config = dict(
    n_layer=8,
    d_model=224,
    n_experts=16,
    experts_per_token=2,
    d_expert=128,
    d_shared_expert=128,
    activation='squared_relu',
    moe_layers=[3, 4, 5, 6, 7],
    router_score='sigmoid',
    normalize_top_k=False,
    routed_scale=1.0,
    balance_loss=0.00876,
    balance_bias=False,
    router_noise=0.1,
    shared_expert_gate=True,
    init_std_router=0.0159,
    lr_router=0.00222,
    vocab_size=8192,
    norm='rmsnorm',
    norm_eps=1e-05,
    tie_embeddings='early',
    optimizer='ademamix',
    lr=0.000531,
    beta1=0.9,
    batch_tokens=[65536, 131072, 262144],
    seq_len=256,
    train_tokens=415000000,
    steps=3183,
    dataset='wikipedia_en',
)
Below are experts of layer 3 (counted from 0) of a mixture-of-experts language model. Rows are named router (the router's row for the expert), up (a neuron's input weights, with its number) and show model dimensions 112-167. Each number is 128 + 24 x the weight over its row's rms, rounded and kept within 0 to 255.
After each expert's rows: "gets" lists some tokens that make up at least twice as much of what it gets as of all text. This comes from a sample of Wikipedia text that the model never trained on. Tokens count by the router's weight.

# expert 12
router [151 147 105 120 139 103  89 167 105 128 164 161 149  67  95 132 123  87 148 131 109 124 154 101 134 146 202 123 131 126 104 100  82 123 114 111 107 154 100 104 114 120 125 146 117 116 144 148 163 150 130 152 108 124 141 148]
up20 [143  91 128 140  90 114 146 151 150 157 122 113 136 128 109  76 136 116 122 150 113  76 100 110 180 136 150  87  87 163 139 131 118 153 107 132 140 139  85 112 177  81 153 125 166  91  76  83 126 102 119 140 132 151  96 110]
up21 [131 182 107 130 127 160 110 167 138 142 130 137 179 133 126 125 142 140 125 173 125 114 108 126  87 140 138 112 139 146 112  99 162 107 177 107  87  72 157 137  78 110 147 136 102 112 150 177 127 112 135 151 117 108 172 124]
up22 [156  83 118 130 111 147 106 134 128 125 113 170 163 102 150 130  93 102 103 178 119 144 150 119 122 139  99 188 140 125 145 124 161 156 139 134  89 131 129 122 110 148 136  86 157 114 107 133 105  91  95 171 127 126 154 163]
up23 [129 121 111 105 153  89 151 148 180 108 117 104 136 107 134 118 130  90 133 143 121 135  89 151  65 150 147 135 106 120 102 181 105 116 139 115 159 142 121 133 138 158  88 139 101  63 142 128 122 164  93 127 157 142 107 110]
up24 [124 166  97 160 162 138 100 140 152 148 136 141 135 129 132 125 132  93 103 163 108 142  89 106 136 148 142 112 174 120 126 127 139 139 162  69 135 116 105 117  97 110 121 108 151 110 150 181 113 108 146 137 151 126 126  81]
up25 [187 120 126 134  94 132 132 137 149 173 131 112 118 117 120 103 140 108 142 176 124 157  98 151 158 135 117 128 126 205 164 147 121 134 147 116 120 123 140 149  98 154 140 149 113  83  82 184 127 137 152 144  88 130  90 138]
up26 [119  94 101 158 114 168 140 139 111 132 104 140 122 117 127 112 133 131  98 113 141 137 174 101 127 128 114 146 101 112 146 145 102 114 129 128 131 159 148 150 163 131 121 143 134 127 168 155 139  85 153  55 167 132 144  98]
gets: ".", "–", ",", "0", "5", "1"

# expert 5
router [149 132 137 122 131 112 129 179 117  82 152 132 116 151 114 123 116 112 120 102 195 152 172 144 170 126 184 140 155 119 103 122 130 109 134 123 112 146 126 126 134 103 120 149 102 108 117  81 160  92 144 137 134 119 126 108]
up19 [130 150  93 102 124 127 167 155 114 140 129 127 121 129 121 107  66 160  96 155 108 115 123 123 119 126 117  85 113 173 120  94 145 132 151 123 123 120 131 121 152 113 132 115 161  76 126 125 143 118 135 132 149 125  72 161]
up20 [129 137 124 128 118 111 114 146 158 111 120  95 142 121 123 133 132 124 115 164 126 138  98  88 103 134 135 130 155 144 121 122 132 150 201 117 140 129 112 143 121 119  95 150 130 153 147 141 125 152 181 165 154 118 133  98]
up21 [159 117 129 162 126 115 125 158 137 129 135 126 146 126 135 132 128 128 132 143 131 142 175 125 135 163 130 140 132 148 170 137 107 141 109 142 122 129 121 158 155 142 144 101  90 155 118 136 138 119  59 108 115 104 109 114]
up22 [132 131  79 128 105 177 116 142 117 118 164 125 135 109 156 143 154 152 116 113 139 155 101 127 108  93 100  83 115 137 121 113 104 101 172 107 127 126 122 113 114 149 127 134  89  71 171 133 111 179 149 110 124 111 102 188]
up23 [140 117 150  82 119 119 147 140 100 172 149 117 160 152 120 133  88 159 132 143 138  72 113 135 130 112 201 116 116  94 112 138 136 139 127 129 148 177 164  76 145 115  96 112 117 108 143 120 150 120 107 177 104 124 114 167]
up24 [118 115 115 168 105 108 107 125 115 108  97 111 158 136 121 150 146 134 134 123  75 125 134 145 112 111 163 110  81 110  76 125 163 166  91 125 119 162 123 120  89 130  51 120 107 140 122 127 135 175 124 129 133 135 126 108]
up25 [142 127 155 152 196 171 128  99 149 169 156 110 105 149 118 117 147 154 111 150 131 146 156 112 140 137 142 120 127 148 142  95 126 142 114 174  91 106 132 108 117 118 129 125 131  60 132 103 156 154 137 132 149 134 112 146]
gets: " the", " of", " a", " The", "'s", " his"

# expert 14
router [107 134 112 132 144 125 101 127  98 119  91 118 164 119 134  95 126 111  70 118 127 127 126 153 155 144 148 120 103 140  98  81 137 171 119  95  85 127 150 137 137 142  88 136 122 107 155 131 166 191 130 139 164 149 141 104]
up8 [124 149 185 105 134 125  96 141 160 120 139 124 103 106 143  78 109 103 139 156 112 121 151 141 135 129 166 155 141 168 149 140 118 118 110 159 150 160  99  76  75 134 124 112  88 100 147 139 143  76  99 151 126 127 129 159]
up9 [127 139 128 114 129 138 110  98 155 149 152  93 158 138 146 104 142 140 115 118 139 110 133 132 129  78 110  89 116  64 108 139 116 142 111 130  88 124  91 108 109 150 121 141 139 103  85 129 106 118 113 104 107 121 114  98]
up10 [115 120 124 111 138  93 104 138  99 127 157 133 118 122 103 157 155 102 146 166 118 135 171  98  88 147 100 128 127 137  95 147 117 107 109 151 152 159 136 165 108 111 132 130 105  78  95  80 110  97 118 103 134  94  61 112]
up11 [127 165 138 168 141 101 147 135 127  97 111 102  78 116 126  99 136 104 171 154  85 140 115 121 133 121 150 135 160 152 136 123  78 132 148 150 137 148 117 136 141 189  95 121 113 178 124 137 136 131 141 132 151 147  99 123]
up12 [140 124 122  76 184 106 141 145 156 160  91 125 109 157 109 129 167 119  99 132 135 148 122  94 134 140 154 112 110 133 118 109  89 126 152  93 152 135 164 129 116 181  94 100 114 136 123 104 143 137 135 121 117 146 111 111]
up13 [160 116 120 130  93 109 171 107 135 109 156 128 108 134 108 162 103 153 121 155 157  82  76 126 141 123  81 171  88  56 144 182 135 133 134 101 102 111 110 105  98 133 107 138 100 106 144 115 141 115 138  90 120 134  90 157]
up14 [175  88 127 124 128  95  93 142 110 106 108 151 117 102 129 125 149 149 144 132 133  81 138 134 149 102 139 139 162 152 161  91  93 113 146  68  91 144 107 147  99 136 139 119 101 132 125 147 122 126  95 108 150 146  97  96]
gets: " (", " S", " L", " B", " C", "S"

# expert 11
router [138 137 151 165 148 134 152 115 132 130 110 101 147 121 137  90 123 176 153 142 122 131 112  93 113 139 142 131  98 113 157 111 127 107 130 126  98 167  82  86 106 120 124 137 136  91 126 127 153 164 165  88 154 148  95 116]
up14 [ 96 108 142 123 130 120 104 155 130  86 110 152 151 110 145 118 112 157 111 137 104 121 130 125 106 124 122 125 134  91 111 131 127 140  93 111 139 126 156 135 114 138 112 122 153 151 155 130 121 125 162 132 164  66 158 123]
up15 [153 133 146 110 149 139 137 114 122 110 113  97 115 117 114 140 137 120 130 123 117 140 184 106 114 146 137 177 153 142 141 158  96 153 120 115 121 112 156  95 117 156  71 140 145 148 125 160 120 119 130 145 167 100 102 132]
up16 [141 134 125  87 114 119 146 111 152 101  73 154 116 163 153 158 149 132 105 126 117 129 140 148  70  91 162 138 135 147  94 101 141 113 155 131 142 123 124 139  82 134 128 116 125 149 111 110 127 173 137 156 153 126 116 161]
up17 [132 177 101 121 118 158 105 153 147  91 128 111 147 139 125 113 170 109 100 121 155 156 133 159 101 117 158 126 126 127 126 134 127 121 163 119 116  92 126 115 111 151 132 125 113 148 132 136 102 154 127 140 119 105 171  85]
up18 [169 145 153 119  86 106 117 140  92 121 125 151 132 119  95 154 124 106 138 110 125 157 180 102 130 151 148 167 158 142 117  86 130 139  78 117  61 132 127 126  79 162 133 118 121 152 137 164 122 118 114 134 143 102 131 157]
up19 [153 132 113 100 145 112 112 178 112 118  93 101 115 152  99 151  78 101 124 124 121 158  94 111 120 158 135 152 145 104 152 118 114 156  96  81 117 126 109 146 125  75 169  75 168 151 189 110 110 135 126 107 137 148 117 152]
up20 [117 131 126 128 138 166 139 132 121  98 134 141 154 127 145  61 135 150 119 131 137 161 154  86 113 146 136 100 125 125  86 121 115 156 107 152  81 105 106 148 152  93 132 128 140 104 163 143 144 102 131 121 116 133 116 120]
gets: ")", "a", "i", "ia", " States", "°"

# expert 2
router [155 154 106 149 107 133  79 157 139 102 114 148 132  92 152 145 133 137 155 119 119 105 127 113 147 120 119 129 117  97 150 152 116 130 147  81 106  98 100 166 102 111 108 108 124 142 113 126 124 148 144 119 131 141 183 141]
up0 [122 107 130 100 151 148 143 114  93 148 141  92 152 117 117 102 114 133 129 120 119 147 124 127 145  83 163 142  91 152 135 106 151 128  93  91 101 122 121 150 144 122 124  79 125 112 117 118 118 102 199  75 192 134 146 139]
up1 [ 82 126 128 114 152 129 164 162 114 106 110 114 201 114 136  91  91 174 117 159 127 135 133 133 158 117 147 179 118 151 151  91 146 139 107 149 123  92 124 112 121 147 143  80 131 128 127 163 139 140 150  90 104 160 107 155]
up2 [179 130 119 131 123 126 140 150 125 137 117 169 173 105 143  89  93 156 124  68 136 149 160 100  91 182 138 115 151 118 151 141  97 143 123 133 147 116 144 102 153 181 122  77 203 111 130 153 141 109 129 131 116 138  70 122]
up3 [115  85 129  97 158  97 123 144 170 126 103 141 141  95 117 138 105 143 172 147 139 106 136 132 129 119 189 125 120 155 130  85 152 132 138 118 128 143 100 149 138 131 139 102 161 160 128 125 163 133 119 103 140 169 120 145]
up4 [135  95 116 123 163 176 130 132 131 130 154 149 140 117 145 145 132 160 117 128 124  95 168  89 142 106 112 116 129 132  96 154 154 126 133 154 104 133 157 137  87 129  93  82 123 121 146 161 118 163 131  99 165 119  97 146]
up5 [139  99  96 119 176 142 180 103 139  87 171 132 122 160  90 102 134 144 142 163 114 134 169  49 143 134 164 155 115 158 113 146 148 113 107 121 116  96 110 103 154  78 121 129 161 102 133  94  88 126 136 126 106 145 140 114]
up6 [129 142 112  98 105 135  73 106 131 145 125 131 116  95 126 153 133 154 188 137 139 151  89 115 126 129 126 122 127 142 112 120 127 116 150 162 150 140 130 146 101 115 106 119  78  77 135 104 135 171 147  57 106 144  95  93]
gets: " in", " to", " for", " on", " as", " by"

# expert 6
router [156 113 151 126 101 120 121 121  97 127 131 135 134 117  47 144 151 112 129  98 128 120 129 139 138 118 157 132 107  97 145 106  92 123 102 131 108 118 127  96 138 164 133  92 114  89  94 139 153 119 100 134 171 124  90 117]
up0 [165 170 135  68 117 135 147 139 146 184 134 170 116  98 110 153 131  70 139 108 175 133 159 122 127 129 105 181 158 106 107 125 137 122 109 118 128 110 136 136 114 118 147 141 155 157 133 120 108 128 125 129 109 113 183  74]
up1 [112 137 129 115 103 112 149 148 104 152 105 136 128 108 124 118 106  95  80 196  91 108 141 122 152 145 162 147 128 165 105 124 163 135 145 187 139 125 112 138 143 127 125 114 135 142 117 145 179 110 101 137 126 111 105 149]
up2 [127 134 120 134 176 119 137 122 102 101 139  60 106  64 135  99 128 133 168 108  89 120 145  97 138 170 202  97 108 149 144 147 143 131 129 180 120 196 122 128 156 134 151 143 123  85 139 136 115 124  98 127 153 118 135 155]
up3 [133 112 117 110 132  92 159 129 144 114 103 111 123 161 110 120 132 177 139 155  79 109 178 114  98 143  98  88 166 147 132 147 111 113 111 110 103 134 146 139  94 145 137 133  55 148 148 104 117 156  87 145 146 148  98 110]
up4 [ 94 141 143 144 134 132 135 104 100  86 152 132 146 155 143  97 120 130 129 128 141 140 105 101 101 139 159 146 116  83 127 169 135 101 107  97 105  97 150 101 161 114 134 176 154  86 151 147  99 159 113 133 129 146 140 118]
up5 [144 107  95 130 100 112 112 103 152 129  95 103 151 139 115 153 111 104 143 162  99 126 101 118 138  83 131 169 160 122 136  86 143 157 107  77 114 124 125 148  74 107 125 129 124  99 165 123 122 160 112 140 105 118 102 109]
up6 [109 146 131 163 112 180 118 122 167 113 114 122  94  94 123 118 164 121 111 133 135 113 130 137 121 128 138 101  60 119 125 133 114 108 107  98 115 128 113 126 134 120 129 103  96 170 124 138 174 134 148  95 144 141 147 140]
gets: ",", " and", ".", " (", " was", " is"

# expert 4
router [181 139 148  94 108 103  94 138  82 102 152 118 153 113  71 124 124 112 130 102 154 102 139 118 136 158 161 137 109 145 119  95 162 118 150 146  92 158  86 108 113 109  98 137 147 110 128 120 148 131 130 136 125 107 151 169]
up20 [ 98 137  93 117 113 151 125 152 189 118  77 107 128 164 116  93  94 152  95 164 110 139 140 138 142  88 145 102 166 122 107 149 113 152 123 110 142 114 155 107 128 115 144  92 109 124 149  92 118 159 125 107 125 115 109 100]
up21 [127  87 112 158 119 144 103 167 133 123 117 160 167 116 116 133 170 102 140 110 155  77 157 118 166 189 175 125 130 112 157 126 168  91 136 133 110 140  92 125  85 154 120 133 150 136 102 127 166 103 117 106 117 109 152 157]
up22 [149 146 132 112 144 185 111 123 124 158 110 163 113 119 136 116  85 150 152  81 151 122 122 137 102 123 128 145 125 107 123 117  97 124 134 129 121  93 129 137 124 131 115 156 105  56 172 161 112  87 169 143 137  88  91 133]
up23 [128 157 167 128 113 134 116 180 125 121 153 168 125 133 148 115 149 104 110 154 128 100 114 129 151 176 161 160 132 158 117 113 146 100 151 135  99 135 144 124 109 112 141  89 136 107 146 132 128 140 103 125 132 141 127 157]
up24 [162 183 138 151 120 116 116 177  91 106 170 146 136 108 168  92 138 127 120 114 148 150 133 161 130 134 118 135 152 185 151 111  83 133 104 122  91 164 136 152 110 141 134 115 105 111 136 113 138 106 124 130  92 115 140 142]
up25 [174 102 162 142 111 144 133 105 121 134 103 141 126 142 126 140  81  97 121  83 143 112 147 137  83 140 105 140 104 145 130 129 126 142 122 131 167 136 171  76 103 133 138  98 126 182 150 154 112 138 118 111 128 136 141 141]
up26 [121  85 154 130 144 108 141 113 129 160 136 152 135 110 136 152 116 125  85 100 111 151 139 138 133 119  98 110 138 179 121 150 135 151 107 102 103 122 133 109 129 117  69  72 114 153 179  89 130 117  96 142 131 119 137 103]
gets: " 1", " 2", " 3", "1", " 0", "2"

# expert 15
router [113 180 133 137 128 123 127 151  63 143  84 136 123 145 121 140 112 126 125  99 181 119 114  76 163 110 144 138 125 107 134 144 132 109 198 137 135 151 121 119 107 126 123 129 139 133 108 117 178 108 139 134 111 177 109  81]
up40 [117 156 105 132 160 118 127 125 105 144 147 139 190 102 171 147 143  87 108 116 176  91 131 118 131 136 114 162 154 157 143 109 127 104  95 160 126 114 181 111 111 117 143 135 117 135 108  99 108 159 155 134 139 156  94 140]
up41 [119 146  86 111 123 167  94 107 112 120 113  95 127 147 118 143  79 119  45 124 115 152 171  97 143 139  79 104 125 146 109 117 119 145  87 164 134 121 148 154 144 118 105 121 102 124 141 173 145 183  42 152 131 146 118 150]
up42 [125  90 131 175 132 123 124 127 113 153 115 140  69 116 122  97 115 149 132 140 160 168 150 148  86 159 128 146 111 131 141 108 125 179 187 145 119 158 149 152 150 136 116 123 106 124 125 143 145  88 143 123 125 124 167 114]
up43 [139 126 104 113 101 133  99  85 150 109 111 139 133 142 101  86 126  64 118 132 153 143 125 150 111 123 128 111 146 189 164 139 142 126 156 116 124 115 162  83 112 162 148  96 109 111 135 117  91 116 113 136 145 146 128 135]
up44 [135 111 126 164 125 105 140 113 121 142 136 164 208 145 113 143 141 139 119 112 118 169 132 104 138 109 134 137  93 174 133 146 186 174  97 158 137 141  97 136 122  71 125 165 158 120  99 129 182 102 100 158 139 148 110 157]
up45 [154 115 178 163 140 163 125 120 155 117 143 109 116 146 136 120 126 133  68 173 102 134  97 146 129  92 126 102 103 124 123 112 127 105 129  76 133 144 136 186 123 113 137  85 139 134  96  84 138 127 151 170 133 111 184 131]
up46 [144  98 143 157  90 117 133 139 153 120 126 102 151 143 182 128 121 102 128 139 158 102 122 142 132 120 125 161 136  75 111 134 113 140  99 107 128 131 119 142  92 136 121  96 137 117 137 137 147 128 118 127 131 116  96 177]
gets: "\n", "-", "|", "==", " \"", ":"

# expert 10
router [136 122 129 131 128 134 115 150 176 146 139 134 135 136  91 111 105 126 126 129 145 121 108  94 136 145 160 106 120 145 144 159 143 116 127 156  95 165 103  80 115 100 123 119 139 112 148 173 186 104 146 120 143 125 125 117]
up19 [130  98 142 122 142 129 121  79 144 137 116  91 114 163 105 157 146 142 154 189 146 144 119 134 169  98 126 166  88 130 167 118 123 131 150 144 125  75 133 143  91 103  99 117 146 146 119 159 148 144 135 113  90 127 129 114]
up20 [135 102  86 136 185 153 113 124 127 113 119 183 113 107 156 138 136  89 146 155 107  92 123 133 117 137 126 159 121 152 105 115 141 106 119 120 117 136 155 109  84 142 138 177 132 110 116 130 112 146 127 127 109 111 159 127]
up21 [126 108 163 167 119 126 130 126 140 111 144 148 112 123 119 138  94 146 149  87 164 142 118 137 130  90  82 147 123 146 101 155 115 140 120 168 127 157 110  88 110 155 129  96 120 133 135 164 127 125 116 121 141 129 121 133]
up22 [122 122 161 127 144 140 123 107 135 134 165 118 170 134 108 139 158 109 140 141 118 144 166 101  81 135  95  76  82 135  94 120 139 162 117 100 108 127 102 143 119 132 141 153 163 197 130 137 136 125 135 143  93 113 163 132]
up23 [135 124 101 123  81  81 130 142 117 115 123 132  98 138 105 121  81 169 141 118 117  75 105 111 121  95 118  98 120 101 123 132  92 177 121 128 133 134 145 138 140 135 117 109 158  92 106 149 112 100 142 111 130 170 132 126]
up24 [138 141 100 104 147 103 110 197 127  92 133 153 156  81 151 135  96 116 104 123 188 163 125 116 141 122 155 103 187 129 173 152 107 141 166 103 107 104 143 141 171 150 124 145 131 115 113  82 111 124 110 114 107 120 142 145]
up25 [146 112 111 141 107 118 105 129 107 121 136 114 154  84 166 107 121 140 103 115 107 146 155 121 129 140 122 109 130 163 105 135 127 150 116 138  79 156 117 142 143 102 104 110 119 142 123 145 117 136 144 114 136 138 160 102]
gets: "-", "ic", "ian", "ical", " American", "ist"

# expert 8
router [149 148 138 135 115 123  89 124 125  92 145 169 120  92 142 141 114 134 120 110 130 106 110 113 164 118 112 133 104 156 149 137 118 131 126 125 126 145 146 131  96  82 108  79 130  83 116 112 133 108 116 114 103 178 179 101]
up14 [126 142 123 109 143 143 102 119 123 131 107 127 131 108  83 103 163 153 128 118 136 181 132  86 136 140  94 112 158 133 155 133 122 113 131 140 134 109 122  96 113 151  96 150 106 133  90 136 142 151 137 167 158 127 113 126]
up15 [156 113  97 117 114 126 115 130  88 176 139 110 110 170 144 124 134 138 166 100 158 175 164  78 131 145 130 106  96 129 117 121 112  80 125  85 134 107 131 106 120 139  98 108 101  97 105 111 152 114 160 128 145  80 133 121]
up16 [133 168 123 117 125 148 127 158 139 117  96 118 139 132 132 129  80 127 135 139 114 204 113 127 135 113 136 164 116 149 114 103 123 136 100  95 127 107 114 107 116 127 134 149 137 116 110 123 151 117 135 159 161 157 107 151]
up17 [118 123 117 120  98  94 156 180 120 138 151 130 147 137 149 110 146 157 147 152 150 122 161 112 151 128 148 126 118 167 110 127 137 116 171 138 135 115  84 122  95 108 164 127 139  90 101 114 148 129 175 115 132 123 140 123]
up18 [109 158 148 116 139 107 109 153 148 104 157 105 171  72 119 112 151 146 144 106 134 106 107 102 112 132 148 120 107 119  98  89 171 146 124 115  99 136 110 114 144 133 154 145 127 146 169 103 109 156 151 104 108 117  89 141]
up19 [148 102  86 133 127 100 134 141 104  79 140 157 140 104 126 118 122 106  91 102 126 153 119 135  93 184 143  89 118 105 103 137 167 179 196 118 147 150 143 141 101 172 140  94 120 125 123 173 139  93 119  96 168 124 117 132]
up20 [148 155 169 153 125 143 117 163  90 106 116 136 136 128 124 114 108 158 151 127 128 135 148 103 124 116 176 112 183 136 124 123 167 188 108 144 119 106 127 157 102 110 141  86 122 105 166 135 126 124 116  78 123 165  93 145]
gets: " the", " in", " a", " to", ":", " by"

# expert 0
router [ 97 168  95 134 147 128  83 170 161 147 174  99 122 185 147  55 112 112 128 106 123 134 117 121 127 146 120 127 142 150 139 110 122 116 108 130 116 141 102 102 129 168 133 102 107 128 108 102 158 118  95 145 122 103 140 138]
up42 [145 173 104 128 125 130 140 120 132 133 131 142 169 112 151  76 197 133 101 113 126 106 104 119 118 161 131 135 142 125 126 132 101 145 148  93 130  89 147 127 120 136 125 136 129 125 117 113 161 120 149 116 160 117 110 161]
up43 [163 150 122 149 113 155 133 107 123 147 137 166 157 111 108 154 105 157 141 110 121 164 136 131  84 179 105 115 117 147 147 165 151 164 141 151  79 113 145 132  90 150 119 153 148 107 130 123 131  91 142 143 167 134 128 131]
up44 [135 146 139 132 137 137 109 157 149 154 148 106 135 112 118 130 145 122  99  71 121 167 163 116 128 141 164  95 120 136  95 149 104 127 136 117 105 144 154 141 152 106 147 146 104 102  95 167 147  98 110  95 128 139 109 149]
up45 [117 125 160 156  97  94 116 154 142 107 148  85 104 109  83 152 110 122 138 134 195 136 146 160 126  94 149 152  67 146 130 141 127 119 110 121 120 160  87 140  91 114 135 116 132  84 104 138 149 127 123  81 152 122 152 131]
up46 [125  95 140 124 130 127 134 104 120  79 119 140 115 181 145 140 121 123 106 136 123 103 113 157 114 128 118 169 134 157 122 131 129 165  91 114 143  69 132 133  97  94 117  89  81 131 163 105 118 102 104 121 112  97 134 113]
up47 [127 135 136 125 100 103 127 115 113 119  84 128 150  91 136 132 147 111 151 137 154 150  98 125  81 108 100 138 118 148 103 142 128 127 128 111 113 112 183  91 102 156 126 151 128 138 119 131 149 143 127 183 133 108  97  80]
up48 [141 121 158 123 128 144 140 137 158 148 149 167 145 114 126 157 152  92 135  99 125 125 133 132  98  99 100 106 120 147  63  99 132 146  47 137 160 127 111 118 103 122 117 118 131 113 152  96 138 156 131 133 137 162 140 127]
gets: "s", "es", "ers", "ly", "us", "%"

# expert 7
router [135 123 133 143 158 144 112 116  93 116 145 110 184 125 145 116 107  99  95 121 106 113 113 123 134 108 125 170 106 117 134 143 121 135  99 146 117 134 130 132  92  88  96 144  86 100 128 144 140 157 126 119 164 116 135 129]
up19 [128 132  92 108 153 120 137 128 106  89  87 192 108 102 117 113 111 116 114 144 105 148 126  97 178 135 149 140 127 129 147 126  68 136 121 171 108 177 153 137 137 136 137 145 120 135 118 161 150  75 124 139 147 104 145 129]
up20 [137 126 182 123 151 132 123 160 143 110 120 109 127  99 135  96 174  89 111 157 103 143  99 139  90 149  77 162 126 157 117 147  98 128 168  58 131 114 124 102 129 181  92 122 131 155 103 147  93 139 123 139  95 110  93 122]
up21 [128 108 101 134 162 160 154 130 157 146  88 111 149 145 145 103 109  95 138 111 134 124 170 120  86 134 113  98 119 113 120 139  92 120 163 130 129 127 117 122 111 156 119 132 138 164 151 164 149 119 189 132 109 126 101 153]
up22 [140 147 129 151 153 107 161 147 118 185 115 108 121 155 107 131 130 129 125 110 119 137 187 141  94 130 123 132 132 112 112 109  98 135 128 122 141 136 117 124 156 130 128  95 114 157  98 147 133 113 109 113 102 143 102 128]
up23 [154 106 100 154 122 128 122 134 120 140 105 136 122 133 128 111 152 149 113 133 118 137  87 135 105 175 112 107  69 120 112 132 128 155 123 103 114 105 113 108 149 117 146  91 124 170 168 117 127 183 112 141 146 134 111 128]
up24 [ 98 134 123  68 143 139 126 131 148  82  99 114 118 106 135 115 176 139 175 150 133 101  91 121 151 133 112  51 102 124 106 112 104 154 161 110 125 136 114 107 137 159 150  97 126 155 140 119 112 162 154 119 113 113 122 117]
up25 [147 171 123 131 100 134 108 159 114 185 139  92 104 154  89  94 110 139 127 117 119 142 159 142 117 131 107 141 144 146 119 138  79 153 134  66 132 104 102 157 122 112 150 107  90 143 136  84 120 137 118 123 109 143 132 102]
gets: " L", " S", " K", " M", " D", " B"

# expert 1
router [161 142 126 101 139 139 128 148 165 125 153 164 111 127 131 104 108 154  81 143 162 159 135  64 114 155 114 159 113 140 126 109 108 113 134 126 117  77 109 150 135 126  97 111 130 131 158 127 150 138 116 108 114 120 143 149]
up19 [114 128  86 173  87 114 130 142 118 115 146 130 114 120 140 111  82 120 149 126 134 124 115 103 139 129 120 136  73 140  63 115  78  84 144 142 140 122  84 146 140 160 134 123 112 141 138 150 129  89 123 154 122 125 149 129]
up20 [128 141 151 133 137  86 134 134 135 151 130 128 149 144 202 104  99 138  98 150  88 145 132 142 109 132 136  93 132 123 128 145 148 110 108  94 108 104 116 130 153 106 116 141 152  98 128 138 117 112 118 182 143 103 136 153]
up21 [ 99  88 112 122 100 104 130 162 111 115 139  96 113 113 154 157 146 126 120  91 173 137 159 131 138  96 120 107 165 135 118 155 158 137 164 107 125 158 125 133  72 119 149 112 119 137 161 110 140 101 177  95  91 160 114 156]
up22 [162 159 121 104 171  99 124 174 154 107 143  76 193 108 174 140 114 155 127 149 127 137  83 132 118 106 164 149 126 155 175 120 129 121 148 154 131  78 118 139 111 145 145 155 136 111 179 159 127 128 144 157 108 154 165  93]
up23 [118 127 132 108 154 113 112  78 100  97 146  78 133  70 116 112 139 103 155 131 142 104 141 111 134 138 149 116  97 141 132  96  89 161 109 170 106 162 145 117 135 166 138 148 133 167 183 160 127 117 161 101 159 118  75 156]
up24 [164 136 178  90 143 111 119 111  89 114 122 124 159 125 105 147 131 123 153 114 171 173 104 109  92  86  94  97 178 116 100  96 149 120 117 176  89 111  94 151 124 129 138 143  97 126 107 153 109 124 132 128 122 131 170 119]
up25 [119 121 128 156 151 145 122  85 124 129 143 115 179 104 142 107 148 121 112 122 202 134 129 159 135 149 114 120 138 143  99 115 119 163 160 112  94  84  99 164 126  99 124 174 110 150 118 108 131 149 170  93 123 165 103 169]
gets: " ", " m", " f", " b", " t", " c"

# expert 13
router [201 169 105 122 124 131 139 133 142 115 139 101 141 184 128  94 154 147 122 144 175 124 177 126 126 108 145 140 134 177  99 134  86 131 134 109 137  98 125 115 117 143 103 123  74  82 127 103 137 125 144 103  89 164 128 123]
up40 [119 105 139 124  82 133 165 120 110  96 143 126 129 101 121 106 135 152  99 142 135 157 168 137 127 132 111  57  61 140 131 121 107  99 101 157 143 178 129 107 135 144 110 110 130 106 119 119 134 113 164 118 146 123 109 213]
up41 [126 129 112 125 120 140  63 146 103 144 129 197 101 129 125 116 101 170  79 163 120 111 102 105 147 113 124 133 135 189 159  81 105 130 118 137 130 113 146 145 107  99  58 114 112 126 131 144 131 140 105 129 160 133 111 167]
up42 [153 133 139 129  99 170 121 114 137 126 153 132 104 122 130 136  90 103  70 151 124  97 107 126 150 117 150 156 138 129 112 117 113 112 140 154  86 147 107 121 151 169  82 117 117 132 136 160 159 144 124 156 125  86 111 168]
up43 [151 102 136 115 133 127 146 162  96 113 138 119 130 121 144 151 138  82  92 139 152 144 155 123 131 142 106 139 158 160 159 141 108 146 111 160 115 109 110 129 149 157  91 141 164 142 160  80 157 126  79 184 131 110 119 148]
up44 [158 143 104 132 158 149  79 105 132 118 147 141 166 109 141 126 126 107 128  93 118  97 126 139 142 146 139 164 115  86 131 111 181 159 136 105 103  88 108 168 101  96  79 183 119 123  93 132 127 143 111 165 119 107 130 123]
up45 [172 141 127 117 135 139 121 117 115 147 130  84 114 128 156 154 152  83 181 136 152 112 138 106 113 114 131 130 136 100 129 153 125 109 155  79 123 102 140 129 111 122 128 114  85 105 132 112 112 105 160 145 122 147 101 117]
up46 [ 88 137 118 111 109 144 113 148 133 102 113 168 129 113 142 132  77 166 100 129 123  92 119 133 156 108 136 141 121 160 135 153 117 138 144 152 147 142  64 116  89 134 108 118  99  79 121 125 118 151 123 181 161 123 150 173]
gets: " |", "\n", ";", " ", " The", " —;"